From a checkpoint of a small mixture-of-experts model trained on Wikipedia.
Size: 12 layers, width 256.
Below are experts of layer 8 (counted from 0) of a mixture-of-experts language model. Rows are named router (the router's row for the expert), down (a neuron's output weights, with its number) and show model dimensions 0-255. Each number is 128 + 32 x the weight over its row's rms, rounded and kept within 0 to 255. Numbers have three digits each.
Before each expert's rows: a language model's description of what the expert responds to. This comes from a sample of Wikipedia text that the model never trained on.

# expert 59
Description: Inner syllables and Latin prefixes inside words and foreign names, especially che in orchestral or Evangelische, plus pre, con, comp.
router:122173101131117127091108160122115141059150194159091186090080167171073127118149152082089136081158098141174161111093124153116174182129093100124095154082123116141155116083133147179143145135190130066098102154131172115114071088137136142117109138157163144122082182120119180050099120114184156138132154170176152064140092193119150100103138080138178142149146124157139146118146134031081144153143156145142137142097081150200141111157139127075162183131135124181164123162176172104115117136148125168136130138146149119085079121128160170144091103170140077165111172150109163148118163135153127112116105192124125117113099126091081082158131094129118157076116146092080198153145122143079088099159104151143111127138135194098150108129144184194094117130152131135135084142175136132134063171200150
down0:126142148122119061085087115118110081109171165143117099117161111142110074175134153067154088203134078056163151146122116133169151124082130158124160197100111189129101136161110079127153146138143148084118192143109171135135134089109156115153194137164156155116137098169176159154112151151129142162100140156132151110188143111148128114126121194135190075057153116135065139078134111116177086128122140084142099116162071144090128139063181083158198113111119141140135116151203166170118131111130127079087142063146148155103079150137144151089115153168191164149158169146105131162166151155121157090186193136156180152158106115121040116106150149138111164094104159167116155135107142154172128158143110121139154154115126143133179168089118138065148139162089152152128176136075135131194091139129132

# expert 63
Description: Word pieces inside longer words after a short onset, such as r-ay, sh-ap-es, ingr-ed-ients, often in science or German text.
router:151105117152111089144085151097086114155121143159154117140137128166173172167153093087143129181079089095136139130099081094174140139093090149121098163131135087132164175090097103112131121157180132121147103144171096145154124111140126239166108153096158156156136074162119131175117145114128193110118124126140151170154096072098153122073147120120166141141156098140163116145134186164101120142083155147152089123125125181122083089140126185117096141161066146147095141130075078118138091080134151060135085131180130114084134148027141165105136104136079109130111136085121106118132141116131147139136132118065193105182146155140065098117148095164210151116115138112127123130088085077100211074130104142127151168121128159178207180152151192093186047142121118182133091117121144112171122142140140
down1:118156112182097131118112154078143165184135124128126124121110141135115161128119199111125086141160118164138073194172095151134155089090060190100128101090164139124127161219158179156131126143123097123120125077125153125097086100152159122093058138189142089152167102146113170125174100129122153139073130156103139136141076107146111147075120148143063130103173148166145172164128107125131124123151071113131253077141128162123111172115095159142180162067199192135136130139115126156099140131081086186128132121111073073160081108134167133143117152084112113067056122104147130135165126134139102114176140155055122141120108129140117083120084141197142129106178171101126108162110112160168108167113109122158116160150138126134178130129150152130160125162096134116206119115175144122180114149078071

# expert 11
Description: Line breaks and table pipes after headings or table rows, and plural noun endings in list or section headers, such as appearances, episodes, Commanders.
router:133200095166107128090053121113092133098112130154085118108107150080142095113120137111085168151166114111179180114115098178099135060143115102120108155077135053145150126129059145173124141161095109128102120151174143090130164126157084098169086139106144128110165128120090149118134123102079129158158147123160138057128115183096157114123127116106168153140145175077197149136108123194092162176080158144116132101105148154116112103145178181132079091135152149102155149084138080098174116111145082125141169149110100110095091111135152166160164105073144140132102130085124146106067167097157142104160107140162167136055140178114134123156166133190091139104084130112097138168127113172099080146186114144138154145023115075160120167076123081146141042081108174153135091171136109096084096136169157
down0:163183087170104126110109092179133153204126143142135141105104095137141137173153140119135112116152079109085133149185142092183128077116145148113071101113115130108122122156078149132123137107110094137130163131124129119107063052119117120132075148135135085151165133115158142135189078146156083125079170102144118168204062101075087085150118135151087150104163101094063084133065217178136137157160114116075137068042166166138117104165156180117107171106135174186135096106176122094131135071157140109171122109132126133127145113122220110089114174113169121150121138172147121123130071095113086144134137099141132151134121125081114121145128159126179149128171118142198108140175105087110177147133100029141147131096170097153117147124084206095150091102127112156111128141122103100099164107121107

# expert 42
Description: Articles the and a, table pipes, list dashes, and infobox field labels at line starts, such as Genre:, Rank:, Type:.
router:120141080164140156233102162145117164121116137122108066109139134124074167154161101195113131111171161166184177116117130152151163073165097149093099095094151075158153120129087140129150156089131131113142152146152122114156130110146103101121129143059140080055158150161117168097173130120130106115117139124133124165079131103173128079107133117104166091119155084134135152152128160092092193163075087141133162121119127156113118162133168180139112063083067126089160144072161104106149142175174124084146072163120103146186114106142134098154171120136108117128110117047133099151110127206129160110121096136138130128129134147140157043198144067084099039144154119139158156174102077133110110122137113131113123108172103119145042180067133056111154160134092164155140108139113118148115157156070155
down1:095166134140124081106087123108101169139086111156159118141161121090141154109138142033118145123234118145137147196153125184147182127123118140168147180116111147144106141127076122095210097140146120117127209103160162192180080077154186118131161151146162157113121108138143170100133135143142163116064141090128154095137137170147149159122177093095108132130163127130142115191161083129094125134135079108074152102158173157160127085187099154109121128152076122147040145111138179126147092126115131138092162139086123145109156120117091145105078130155097111099105143113157132135177103159170131095094110142128161156165107160130148105107203147084082130156180113113159140140244130141177081120163155167128087085146095131094158174133162071101153139093158160123106196122102133155100132134183127

# expert 4
Description: Prepositions and clause-openers such as in, of, with, after, if, how, plus header words in tables like Source, Role, End.
router:110106041167078173148237144087116143141096131120084084099084149158072155192132120121086116168145158110148150118121149161122188107187120044140099126104121140144124079090111128115140145165111055152057136109129087088149104143166087098188105138068136096119155131089101109122151065129075117149116138109160189109143106114097095097085090089112164110140137124138139138155157144109089100175123146139145055103112180165079125102129125156164098148120122138146196118077160110098138131093123144160136205121149097101109081126107128131147154109121094114134082136101125121136120153153171146114154117046089078121123148133125101141104160061150125140098114158134101152130111106068109143124169112149153179092125112140123039104099131101113131051154115209176174106138137113132096171165116166
down0:107107074134085146152140057122154106136111116125143139134149157159150094157111092095112127069184154131140160096137107118133169151135104150086111127104105079091133190103066118072111180155144149151117094147136141143161152089050133118120168115087124118173130125129112148138123137100153160127139072158172084072182118134156171100101139152148066149134118122133069092160032070121126112145111136122104140180101103109134118077101120095103102118114165181125121178151124078135088089165152095120168085112113130098058117109068097075095181123148156128158126201098133151140114130087103121089136126113094142123162134105135125025164138130145147065102202180118108083160125140140135153177138182127153087097088162114144140217110183154120064102126121149136098058152131146096163173183153104

# expert 48
Description: Verbs after a subject, especially saying or meaning verbs, and prepositions after them, such as stated, suggests, means, announced.
router:126153141146113139159133144119108077146128152117089186096116117164114115139166155062104147115114109135164123120102119114090167144087138112129135095089127165140136134102129140181121172200052156176137126067162111098084154164169091084136105137119113094120119096157109152149093147100141147122149185124174167060155112092140128088073155092113146145143156173128119081157145136147093043155120176120164091197112152177107143130109161157103099148116098156118039152176169094125066112084155160115138124117100126122042165146174123146124082125092120111160107169090116141173131128125145123107149154101079096108065148151138170071155168109159142128111115126149069173153093112056171178134128096121199169187115079203160110144114121076133116119147127203166151105157140143176121091173068128
down0:089125106158164100188154124162103135105094107140155079085099107139100130114127145161117130149161181146071068115106096173120110147130082113115126076143164070161107121150124188093127127062147120139169166112117090108132120133173120157126106126094099103143185170132110210101101108141186100153153124145104181084080111129180114127135087103111192176174101134093147093145113121049088104137149118132125110131146113172173137098129095062096173079058150126107090134121126079109134056176193144073078163138136098134121152118128101135132158091173159129108111115109088111159146165095111150136096157150147160189119120168102066137099158136183095124085159074114170150139113127167096119142147109156132140145051076146135160097096093133097146169184194191120132107164109157146145160056183146